Below are experts of layer 8 (counted from 0) of a mixture-of-experts language model. Rows are named up (a neuron's input weights, with its number), down (a neuron's output weights, with its number) and show model dimensions 64-95. Each number is 128 + 32 x the weight over its row's rms, rounded and kept within 0 to 255. Numbers have three digits each.
Before each expert's rows: "mostly gets" lists some tokens that are sent to it at least half of the time. This comes from a sample of Wikipedia text that the model never trained on.

# expert 52
mostly gets: " J", " M", " Ju"
up48:152132070154097173124129136124125099078068106121167116107157179158098139115101125156069110157111
down48:090065151112063104134133164135102138046164090174143135171149143142119096133147049110203135097111
up49:101117117105135133132099120147121114188090155060110125128061160088059125094076158085113129131125
down49:118158141137105115110136170168171169155122111171099128140172102139177125163160072136184087108148
up50:079129126119116140170122113102166157134157118157094099076129125091137117125135068192100132133136
down50:162134114189181077149111115165105123118112143079100180120134080087098169103121109120174092092077
up51:114189161109081142164102140114123126136092150177184128143119091159182091126090055130098114058130
down51:169065084115149077088140124095088120134171104113090123072149166092146110113178127190140130131133
up52:094175107166104120152082142134139125174127152114133108049103189110123122049156146086164158132133
down52:120156098116143115170118172147166053066114138126137138148092112144119168092164104120094142104099

# expert 3
mostly gets: ");", ";", " –", ")\n"
up44:144160156152138109061135110146119107114159097121121140137067111096121167119176145083191155147105
down44:139108102113151194190155194115110100129135132189138113141137188121109098068145112185115114135115
up45:072151136100173158083137101054161142106150136141131141128100147174142141129170109114077139175170
down45:127137122066148098114071183104127112153193138135126186150142128116097124133090179128103173172165
up46:146104126145093144166109110078148124090172155111129151138142153132116087142225165075144073154199
down46:132160141095098137064197136186097138135096121156133127166131095177145173116076086099130113125089
up47:155125134099148103107129146141133130128112127073177134088145135142115105143145172192151068134100
down47:136180091137125159165151138155171129040152122104104100163128106087052185115115094110097120159133
up48:117094089162096098107103101168124107079102171145151115150099164169118138138086136124110020176119
down48:115119148102103083130158124159182182097207109146103139157133092130136102100139081143178110053131

# expert 29
mostly gets: " the", "The", " The", " his", " its", " their"
up44:176120122093113135106138102177113098105127115166147131157098140100132182127120148108188154140070
down44:121064097074161136156188125094122157174124103122129115099151193163130048069132095145152136114152
up45:129167194152081070035099086086140131172132173093127182073127092168138124100107133109110124153121
down45:164112154129140126119124194115110143177207140119156142126064141112123121136078152102155092142109
up46:199117158117079050211129092115144151104142166198147137162075158157119096168163144157087107185158
down46:125194136109109097116157165142131118098102121134154096125104136126182127087090069066116082099153
up47:115137177103149105112127118159081118205176153072120129092171101130142127158143138161170079106171
down47:156122088124161127196089122121059142077154116094124104119138160080130178159121100115121147102132
up48:092111102148161163126119130174154075062104132123143108142157113156142137062087144103097075158101
down48:130149134111124142183134123154089184143156136138115127160137144131093097103204044106200117100137

# expert 1
mostly gets: " people", "ities", "ces", "ures", "ents", "ctions"
up0:158079064115094096108154176149086152142115193101107117121139138130100124147173126057128125171128
down0:147154134127135107073122103139115090103142113136135103175114124074168112180150150117117138073096
up1:121111169136139148091106097158130195080111163162143140142079107091132135150033118111121059091092
down1:085139053137132164151154142131132073142135091103117167152128105147100130070193142136115129114150
up2:131138114132102104091082164132128137141131147111128151106120127101100131135136049161133120121106
down2:158121172112134079171137095134087195120117120073183074116069139153111127106157160082076090173139
up3:153063145128113123076128157098118185059160141131141148095093102106156123124088100124240133164115
down3:124150105114079118144109128122178162134082079150147065113093133181185120142149159097106128173211
up4:137162163138080125124109130140164169129154135219165159112086089155114128133119126114181152139142
down4:133190162135083155119153103092138065128087163137104143139141080165126127081053123102118164078125

# expert 32
mostly gets: " −", " |\n", " +", " —", " MP", "|\n"
up0:154117120138178143154138144137076122150188137132129150141182192099129153140142090097196149125134
down0:115150158129120041105086107214136132117151142135159126140104114099104137176127117110118091102152
up1:126132181129125153099122176176088125095164068195156153120114117117143131147071124117107068137155
down1:110149093105185155164175161111112069183081103107185169099112105134129086099137163112131138138119
up2:133148064132087146133120166165117104064107125099105126120138148129078130145115052165169140129142
down2:110113119115123098148122158126094195090135069075149115143145110082106168080139151082111119117109
up3:157110102079136080129139124138135162026158124099128124108175088125088109125091074131150170126102
down3:171148094122104113166150169101186147193136107163120105116085095111132127168133137069099091150147
up4:179122068195091059163136138125148107136077175157108144104114120137077156074124129096090079110176
down4:139138193131166119157043126083138107120133103113090122123155177166144072169118109024143160100089

# expert 51
mostly gets: "cess", "ction", "ctor", "ctions", "duction", " football"
up0:112028087121124094109120129169126142138131142075121156127174143112134144174097086126229182152124
down0:121108129132125081119117137169155121148157092131146119161156158138090069197155089086140123157045
up1:105093130107150120073167107162153107096088175100139123123117047171115150120143121053106097134111
down1:102127131094152175120100126107088075177139113098136139133105104176158093125196086155156101130110
up2:117156144121072108089122178182067084161135125106063118106142120084144130103142049149176132112128
down2:137184195151100095186106163096148180152109087181104125131112072108133145110125098093095131218134
up3:100131108112121177078116109093136142069168172140147152149137065138146117091133102116186120115157
down3:131127081156075119099147094159116159146155143134115126142149143140175101133154169138072114124183
up4:154136126149065094106132080162138150067095130145124173139136125177061133088161082105161086082112
down4:086110190147133125112117153080157124108132113167152148129141163169112104081086100092102109148092

# expert 61
mostly gets: "born", "ilt", "rom"
up0:180083092100090115121131141102091187128190171128086121138166165082132119169161111140165198140135
down0:122150131146110102108129124149124154060159085151150158239104130113129124150105129087127109157152
up1:154156167197051108085123099165139145139095105146123117138113109132146111149082116120154092123117
down1:139066096100144145157127173112101089160109100127154116111167086158197085096152168090201140094129
up2:120156111099097106095159150155114107096123147087115126134102149150131157138131083194166126110082
down2:112112154173163095193101110084133155098168095139137128122135116140172149109185208051162186127127
up3:155097180103041105105095063108117149116101157153121144142133135144136128121133089137159099218142
down3:141154090126066140154191180153182088164141113139060110121068094138104093112152182124116101122113
up4:130121105145109129122180143163160170101072158174134153116096143207097135064148139121176130143137
down4:104139191143161126129120143137131108098154168152123114133148178087131073127047163114099198113109

# expert 22
mostly gets: " p", " comp", " app", " pl", " cl", " rem"
up4:133144065169069117161125156113201172135119139151149128100114141167062123046132145122138150125154
down4:144095185146112152124090098067089111117112130148118140164154129130122120174061120121091134136082
up5:151154121129149183081122098132192164109154101108103197094115155135122114107085114158165120084131
down5:125149133087112084057153158123050085149219110143131158068144129141141085137125161091084102138180
up6:117169099136162159127093114174154150164143129091070142125175133095151184129207130147162155125185
down6:133064177100117134196164163098131138097107171131102094115068122152074187181089123133188136110099
up7:119164132078128153108150123079170161147136107122104123180133154084050125094144096115080124064148
down7:149091122105155156150193113074137106113187177069139121135108125150120081162120150090167061118142
up8:134125087106175114079127084136147151158133163069132117174068140146130155118076177155117130117110
down8:142161077150124169124105128090133089214130107188137185139129111098164082111144082116106164119136

# expert 21
mostly gets: "ated", " used", "ized", "ted", " known", "ared"
up0:091056143142115072131153167140127149157110148130110096082139166165139142157104120165170181109113
down0:108112089162085091140099083107108134134151130170106110170125142094143099159148111135156133129138
up1:119120158138135158078164071193144159131191148194144149103079187139118182184044115090129110113104
down1:086146103150128161165133128090110128145065089109154106130174113112148098064198089100145185123170
up2:162134083133101088069141140149100042112190161167118126113084162161106133067088061161111116147141
down2:129114163186129125150102112114071171120114155123144117101137112121098148117177134077156107129175
up3:142103121091090157112109094120132213110095153087114094119078134112180168081160095118158138133124
down3:166123141155102145119155176140131130189143094127126113136103188118124143102100178104127060102108
up4:130131072175123132139097115158155167101128124183147164117076061189133163059204143147144113102128
down4:128095169145146162106157078037138149099103146123108136133166152111100100161112112143129124112093

# expert 15
mostly gets: "ille", "reet", "lege", "oad", " Park", "istrict"
up0:092085056155128141151148138092108185136142111123098146094120202138126135160155107113138151170148
down0:146137160125148066115106160106138114128190090133109076144134088090083108177083128124094097088105
up1:149136160125085140066114134172114163125124172173154127125114083135147139177071125095106089144129
down1:091107135127117123139122178095122108146136124070142141100188132184156099051135122148131132112088
up2:149111134088111099065119161157142096132104117070134138164099158139142105178152048114171138148152
down2:091121165090100148221105111133061125113149129123138114136087074128123175086124154075091081115156
up3:166077146109121109111120100118092173093140209124133134117108075134139180103158127115156132124117
down3:150143103109061128169086150160153127176125126154098079141098104132099075137138186121086074122151
up4:133084148184111149126119138120176142101126135166103166097088138175099111101110090094149104123108
down4:133135155187136130110070099075104101124153178150129130153168114169107116138111114077138169080054

# expert 33
mostly gets: ".\n\n", ":", "′", ".\"", ").", " |\n\n"
up0:155081121159179101093137150156152107190149159123115134069150157144086120215171096151122154133122
down0:086121150144098044169093065121102115182153122148142105138131117133144088187140153097096074089137
up1:105155166123096142082117052193125154144136107098170165120152135115168131163050079120173072093118
down1:130124115142095145144109196073094097148144096149130132138164097110099091048200149145177145113159
up2:137175156097121105127145175148106116167122120122134106065164164122130116105145049191114157102192
down2:116119117171133071178055114113085138093123153126132108161075139192128172072156164057149081159127
up3:109099170118141101085110125117156142107150160096169134153154113151113160150072075149143132126141
down3:161132068195090185142167098142122111164103083170137088093094091122125120133119179125090156163143
up4:149099096173067116138122147130182100141117108111082115112121097194098136065198133147163118124119
down4:102136115110147165122065120135160103091152121170113134145127169121150110166098176052082108102116

# expert 46
mostly gets: " Austral", " South", " Eng", " Cal", " Can", " North"
up48:091150116121121119109142079132092146062085071103143113147152102163150144113093148120096058145110
down48:075080173174128152124146141098114164099153107163100126132130105097145123128137052139145174058120
up49:194111105128126197135096142135086115143117182067111116112092148143138116110079120101115092127113
down49:123168070115106077085138151140142175133120094184179102130173104147149082207138103128178171119088
up50:102127092112157166126136043106144187128164083169147128096124131104150108139109095197120174201110
down50:157123097101164103141115136123043091139100143068134090125131138151144099105122117121172096131126
up51:083163114089093064099077070134076092111091143107169097080142090163175148116155111085109136129115
down51:142063094125167110180149137097120152139150098131127134112141215091131136159124134182124101134164
up52:148175157121103136165112152102162106150173104185174125083073134152120098094142058112126130128115
down52:139069105117127096152161138132104120113107115072097149157164118145101126148117154152090130133142

# expert 5
mostly gets: " con", " de", " re", " cont", " en", " dis"
up0:154132130164135151088153202140130177117129150106107131135134181105152189102108062113156186132168
down0:069110161155100095091096098165122104105173070157190115141154184125119117167088119096160105092120
up1:123135176199133167072123108197172181096156164151144130113137054141133130094053149108129072104106
down1:084134126142134162078181136118126121126107126127159079128216118119119092123202117155136111127096
up2:129123098166089068135131127197137093132095086127099140095135132114070118055124096157144110113159
down2:082155199107055149177109144135072133093143128070192119100124092149123148127172158104176051071095
up3:132129129082111036121126116146133163090150165112187128131172096139097121095145101140174110093116
down3:150095139065109140158137104145055154179143131116106117120105109101130140117104141125159104093142
up4:131162107205098132102137149145201144142118149139115110137114084126059150119183181157160097129163
down4:102163166124117161094114163135133076127106119133101116115168108161170078149089134130120159115115

# expert 45
mostly gets: " (", "_{", "[", "{", "_", "("
up0:159076108130116126132144093156109163129140129126126119123116172100099173150091134056142161082153
down0:120157160154101053146078123161137173129118111117144113170122118124133135171074117108132078106135
up1:088137155161071162087197067162149156129085120190159135128069138134113130147077101089122092059131
down1:110165114147158146137172120065096124133120092057151113136153137142112141099150156139155134086155
up2:151111133132086124059096171148093074141174198153116135155100125173079123142171091183111080123127
down2:087138139109095147136140146153048176085156123140128147114122146107067190122137195133124131181126
up3:097148096059129114083123102068120154128143182108122131137143138080146107119127117161135112132136
down3:159129146148120088174129104147146133161123145133144106139082079196141154152153197085107125116165
up4:185138086152091077088138095153134120157132147146114127119157141180091117085179104133129148197128
down4:085143141177115133166051120137096127075112157141110086160168156157148115130060117069111099092094

# expert 0
mostly gets: "son", " John", " William", "ford", "iel", "ley"
up0:118106093128120142093158130168107132143097193152103079107160148122167164164186161066165163134125
down0:134133124179121078098088081158144138124154110150185123173099132062107119138113118125146062070131
up1:132126177135102164138088071155091147111162103162116115144147076177200142166083111137141067148148
down1:133149095133116112182154169128157035108164092124153132086160112131174115074151178144151163098161
up2:162166124102138097149077205104122078113113148152102123100087139110119082099160063119179182133137
down2:159108162131052155164107113155087142112192094091142106161148103168137154167142114143173076156135
up3:125073094100149145101106139111126185035143183114135105054129110103121111150094112093208102123083
down3:092146132116072100161121173132138227178080088139115107126134097172120115155104180109119102105142
up4:171091125165093133125140110083135142124153177158146110074117135215121187120123100116147097099195
down4:130146157157171140102102141059118115087137158133151126133103175160148090113076160133133161076109

# expert 55
mostly gets: " was", " is", " were", " are", " had", " has"
up44:155132150176116098084135136112127123142114110178170120172132080108082130189098158086153116097126
down44:119185104069116111188123173064137137148153130106172101100130114171171020165180110140091092142123
up45:095146160105088046091091095105151139143183121059077138114137147127126104103102098172107134115123
down45:103076096181159165192080101089132166198142139125122118177062108118092126161064173175127160132140
up46:152130168112103079162141079119094176089134142132115136173125115158132123157142150143111103148128
down46:144149137160149108121186107159129087113106122110128100102078130150134168154100168078144121116110
up47:087148116094148142124138117112113118106129108069153156104147091101165138103127174160131088074143
down47:157173083124132132207168130138127146078075114085115133177146116106104173098141090120119106081074
up48:111135102147130120208127087119154113094135170182147153089178082141095128141072177109096075137131
down48:124084168123081170123176129100162125103166094164141117164135076191172145090181077109129150077134

# expert 13
mostly gets: " am", "\\", " km", "^", ")", " Am"
up0:135071106142132122098161173132122133132108187112107126116123179155147123151121057109182157130180
down0:116104117146113065139102097168134134099174123122137088210097150081175100119168120117136078107101
up1:147157161112114125089131104170107132143124120146148139119152146108167160140059084082154068110149
down1:117103118111165146177151142126109099104121105128172169102132063150115129086190128137172093155157
up2:123153058074075102127097156146111093168128140133136150104118140125145146130142090178184100150149
down2:094127167123111160131136150121159152135196077129187102169065075137096175106127144105147095132145
up3:129052096069105095107120101129121147065133119126141114117175132131098162125120077108183114119071
down3:124111124081046126182118129100167152129102086152168120107095110125171137166111202123148131123140
up4:169118071175098120113138077111143136138110163200142180105103109168084164146197093111157124110174
down4:095139180146170162057053124136144109105134091134127094132166136089167061142077145093096185097128

# expert 9
mostly gets: " German", " American", " Japan", " British", "ican", "merican"
up0:094091145133140115158183143139064133121217179159125162132127125108108170176137108136194168153149
down0:071088165147156066139065081159129121116159113134152086166110141085086113149092125114096101128109
up1:145216171135118162097110089140110131153144087132157127099097068141136139148090161146119123156149
down1:141135128159108138142147160126141096096147119064114181135128105122160079083182136178165151167115
up2:103156114119123135102122166126102167136096117071132127098125077126079103139169093155157116117186
down2:148116139147148158170083164130075177079148095110118138141103032146145164068131179078154132111133
up3:168083091114129113085128082067128160115083126135160148115136084162110130095132030147131126166113
down3:112125154098070087122145139138157149179135087133089084172129086147122104107106179099129109139156
up4:171121062176119128125153196117159155107095126225105182104107135174113119135087074104143080125146
down4:114086166141165188127136160076081121130121139120100171176150186096141112092121134164108121114099

# expert 12
mostly gets: "–", " un", "W"
up4:151145137173111153074104137143189136152102151146094108101099111181048129092175059119129122133146
down4:103128153133091193094121126133110163107165159128138141164158148172166119150057124117144159091098
up5:082157120130184136109090107132128105119173119082144097103154009110137177104099103155189146083115
down5:123163135111110115115209136124107109103144149113151130088103156155187094084138079133090096180187
up6:131129121211110116115079104135108138129106138069105168087123120151165115106165205159151171142164
down6:134091150100119126146175140121022143139147150111175134113168189115087192170149150106162103125175
up7:130154116094145096069121114064128103150120073144118158188127157116068114119141114125118148122167
down7:137085054114125160181109184090096128093115146076126148159157174138162083150121106108129113107107
up8:118166081150149109125137164146177149129067119098081184119112153132145172177123126110085150130112
down8:086088092125108201140103081144101132152136106139084151131089109123103136083146093160222117140124

# expert 34
mostly gets: "ober", "aj", "lex", "uk", "oh", "ung"
up4:212064128123103148127100161135155186158130136129144159085134115180053152129118106104166174140139
down4:125190188116107164161061145060135109128114104121139137140195183119106105108073108093104161119065
up5:142111151164165118094096089140149163108165107060082097172083067138087150175110121108099199122152
down5:132122074128125131106164106078125119095210130188129146107100102174148035123165109162074127114129
up6:128173083161149140101082107177141147169156173136112086117162124151162130094182139102126166120176
down6:125108165164101087176206130137096135134147107137120152165101114106154155163122153060143076104127
up7:164084147146164120099160088098162094168076120144084129132109115117066132112156143158117103102153
down7:128132103134167127162147144125078111108161192077122139102145156122092111140100113154130080130123
up8:106148134127155136151086120134118134120165125091152125096095206121156124157108125118151098119051
down8:067039099128154157110135060112146146116152100158113157232179101123104101095109089183138128173138

# expert 42
mostly gets: "ocrat", "oci", "ph", "ific", "por", "ajor"
up5:109148139155126131160088071159136126151180126108177100112134097095146109091096100067123141141129
down5:123131088081101142074169130207107112155187136169139144083108097149140073110124129129097102160181
up6:129098079110148131129129113180168175157106121099097098099086163160162168159130120094171158208148
down6:062130128106138085172190146083068130146099180108153108149103114150108172136108126072183159110105
up7:122099109106128124093185133102205087158130098122119093183132136108037153118178108155136132148174
down7:121109060109151175148148121146112107089145181133141121133145122142149114197134092120146143103132
up8:170164073117133142143113142117180123127136126112110130117098169149176122142113146132133132092062
down8:121129101121153120096174114122171129189143065137173166141119156091135178066146051135152136113118
up9:128093093119082129103160109153160141105130154108081096085063084115142107102100177156110143069096
down9:141109115112189165152116136123131176123218153085122205165121207130091099156151154104154103212142

# expert 24
mostly gets: "ouse", "urch", "oard", "ird", "ather", "other"
up5:212159088148157092109100125106150081130137112105136113119180026100110113111106063087121113138121
down5:164150130118191118109125175188080072108157113176158177112104128157160081098108157118102122124120
up6:096144102162144178076120075191117156162135118060092110146119135100138122135211156144152119071154
down6:175092160101088160177188164126069093122074142102122123094086172148103105158084132107199090170132
up7:151128125085078105044161105044149125139076122101121182199130148109112145144121114159133125065132
down7:121109088148197134130126121144110152105132168131140135131155115076152053126137087083206132140085
up8:137187117115163125125158094151159110124099163115091152119136144191121138141112162119112109089097
down8:050063208109149080122140142071149089179134076150128138186104144055151138094122091153128111108117
up9:089132106126119108108149102137122083109099143132164183136069123147144153049098074108136185134158
down9:162127136071146144170071118128137140123110182113113164127122122126108110152178150104182051167120

# expert 4
mostly gets: "On", "owever", "In", " This", "fter", " On"
up4:198100074135129136141146104152137141159131140206149151114063147179057148084130098103165120108168
down4:097143173119114181090172160079110098123125171140129078153143160134165136163094138132174124167099
up5:090098089071175184166082133157156090118164090077100156111133101108139172120112147067173113063128
down5:112182137103180079148202127133102131122140189126086155098139134167139085102122127123058108163120
up6:074138094181120086102081084172160129184154118131047089122131113137134182125181106143110137150157
down6:138075152089094110146156154110075103120103081094119114114148136176077164202107104084167118135110
up7:167105132140143132077139104020142138199120101124169110180139110164087165065154150118099105119169
down7:088104084147155109153144159193086075087087189101093186117092160139139066158142082106135154144109
up8:130110130100185130148147168149103129117104114099121156134100116162117107163093142126131100103068
down8:080075132101103205114130131151091109203126070145156149141158147043100094121148136132173106153133

# expert 43
mostly gets: " res", " pro", " Res", " sup", " mon", " pop"
up0:145113058106110088118210160096150150108130155160082148107174180101161150120096065146134185155103
down0:084102189144137076121076136160111109116136098149167160187111123122124120165144150113193101081131
up1:114208095099152110099137082152120158094113138150158120153114044145117158130064126106118055133137
down1:082118111136165142133089199122153102139119119151140109112185117129115097090173127130146163179143
up2:103141127104098086073132170148104090130092168096095103068113171129114109148166107151173050119183
down2:154149161120160103154095147132118234085159066093111127127161082094161192137111176083108102125107
up3:122081145093144103099129137138102159048174205090120159137139095133118180052141132172185107142133
down3:160167102087101137153129118134116153170112081111087141133067107065158165060106214084167139127137
up4:155193084158136069144150118152174099115132146149163136116087146227066178111109129112190115172178
down4:123166157171104180092124121121101101102129168084143108087157161116149062154059175135149129123090

# expert 58
mostly gets: " June", " July", " August", " March", " December", " October"
up0:175092079134150162135162135124118131153123181148118113099154173129105125165156114133136168107127
down0:137132163135116074077146159149142157118137120137121073174127153086103092154154133098162090125137
up1:160113181161095138064184117141110121111103126162144150145156071159171137163103078091127065118112
down1:128161099151131131168172223074109116126141133111131140143159099149167099074155140137177151127135
up2:118160081058142070107110155160106111127149144135090139087120138105108124127162098106159097171164
down2:089099136079122155191097195116072134142198083079150149098115080140076168126117195058139117151141
up3:175121110054093123141172130136103179053136189099153164086142118105134136115137105091148139135110
down3:155111127118063127142101103108119142145157088164088171138076080174193176150078206115113111141138
up4:170103146147066091132149084171143172119153155181112099069142082165134128077127087073129079143171
down4:082121164134115187075120143084160135114120100149135145137166141134126092145141149105152173121108

# expert 48
mostly gets: ",", "),", "\",", ")."
up0:129144094137109104147147166130145110188099131115142135141145154136163142142128084111159149124127
down0:137165106125133049151056147125128185085167130143183124159121141115143126127150144096072116081156
up1:123154181157069181065070141166133167153195154114124143090119062145189082112089087118152071096095
down1:101161076114166101149129127109142089148093103126112145087195099141111134116159151170176177076139
up2:132184158081098093096135208118142098175155124117125116080071128148111117130122114159106113132224
down2:122091208123052111139125114154105215091130141112106081146117078155147153136118168101179106129114
up3:138091137087133133094153117086149174084111182097113166154140116138155151125133083127180164116088
down3:123135127074085070111117152128162161232135111153140072171096130079163090114155220097061154157186
up4:129131164189118112089086160121157124146123152170077160134149077171103137096093137112163128103147
down4:094098116158114148114131148109145097153109172139152116106114156131188086136079135064111122094112

# expert 37
mostly gets: "|", " |", "="
up0:151129153153144133100143172121104135122148162095071145122161186139115105142154097113188118086154
down0:128086179108094076103076149081133114113123117154153082153137084112157087171135102060115129088123
up1:153199142103076163091114128120191102096166147138153134157145142110169156155096083066177100134059
down1:155086141123145122169145192085125104133125123117081091095142098110102053071171135136078180121184
up2:142152123108045120070103142164121139113129157119131118110128150172133152126151064155174109149119
down2:141144146108140138162167165133128183101178101089143178139079112090118139079096155135124154142143
up3:194125168044080145095131138126087177024119156109124167121126120072105149108155100173134154137169
down3:109145120168097101134126104125155120186126133121086105134111072145125091119111100071132104160146
up4:228111108150128118183117115118148183138138139168106159056108098216125177094187075118142086110160
down4:078130190163126169065085116137116092133124138115106090149190165148165056154061152131127151069097

# expert 26
mostly gets: "usic", "inist", "ount", "iss", "uch", "atch"
up9:162093174152093093140197103126127074140095130119116082123057105099122170103097128121158134101084
down9:121123137104128162117090155124161136106170115079111160175107190128094116153109170087157104205191
up10:055105097078151090132091144129115186122121142077125210107161165133095177108162109091122076123083
down10:140164080131114135123150164124113095127108144171106122112065186110119128068117152121163133128168
up11:089127046119189161149136122188149122115128132104109132127144111167095137089164165148217064124159
down11:112156112150193069114102194101121120160186111125125106108166122147104069119138085177116134115144
up12:192085083086108128122084142144210140171110094149135100135115137103172178093130065133118146154203
down12:153145151095165083147127120121130115106180156108119105169181200151130071134147097144135135193056
up13:155111155066118124139091113144184110102151156119142176117107110150157088127134101076174152113144
down13:122149136138115118179130135110162137153142150163148140119068150089156119097095157164197122114108

# expert 14
mostly gets: " US", " States", ".S", " MP", " JP", "U"
up4:138072150170097144129145105075160160116119150120186151116118094200124120095134084096164156137131
down4:098129176160074205105128079117112159132128145145181116130135154096191158169063121109125177080102
up5:114140102139160126127118105123157094114221127123116127084174103105176127076099099082139145112136
down5:149171107090140107110090109122061155151172182156152159087127123109140103133176099155090106193176
up6:082090083148046126097161154160167104176108148132104157119125101115201170087179153144087099153159
down6:146106179103142146116192141119086080133150122064126093109110121175086130200082160072137115094093
up7:180127081070143104064155096116181123174085132123146136158115153129122192136108131177097132150164
down7:069153119100127154173129140109152106093139206102099143174112161117099084169135130085136102094138
up8:127141113121114149123174118081150119107104044112161128139119174144202160192149142135114139126055
down8:056057095152133109139152176080124135138122173104138135148095120078154107051145071157148157135107

# expert 16
mostly gets: "umb", "oup", "oun", "ient", "ross"
up4:131156117171112121097118142153174173153138156196090139075143114168088123107141094071210104155137
down4:086097185169154133109111043117080145141158132194127150106142124175155171125091089129126132139162
up5:156125085100187161109038137172157138079115146092122149138135127112045179121122139062103141111105
down5:148122128110106136073140151131113130125152153169129161122154110130188023066123106109103107147167
up6:123165086176087180100119095204148127122129159157123063140115111120149147115123170133163096105181
down6:108089191162123113173177131220091172133084124079115162110104121167162121142084123080136113091134
up7:179046107105133131129138098139170130149119100152107077167135161104120135055163085189107083117156
down7:109135081108154129129138133105147112108122164107098162120102125130154067150170111115099125126134
up8:144135167141139152116128055081176157109107129123123146129126165162184115166100188126110119068062
down8:086088117101154122082152125139104079199142083162146106160153194065170154152153118142096137115133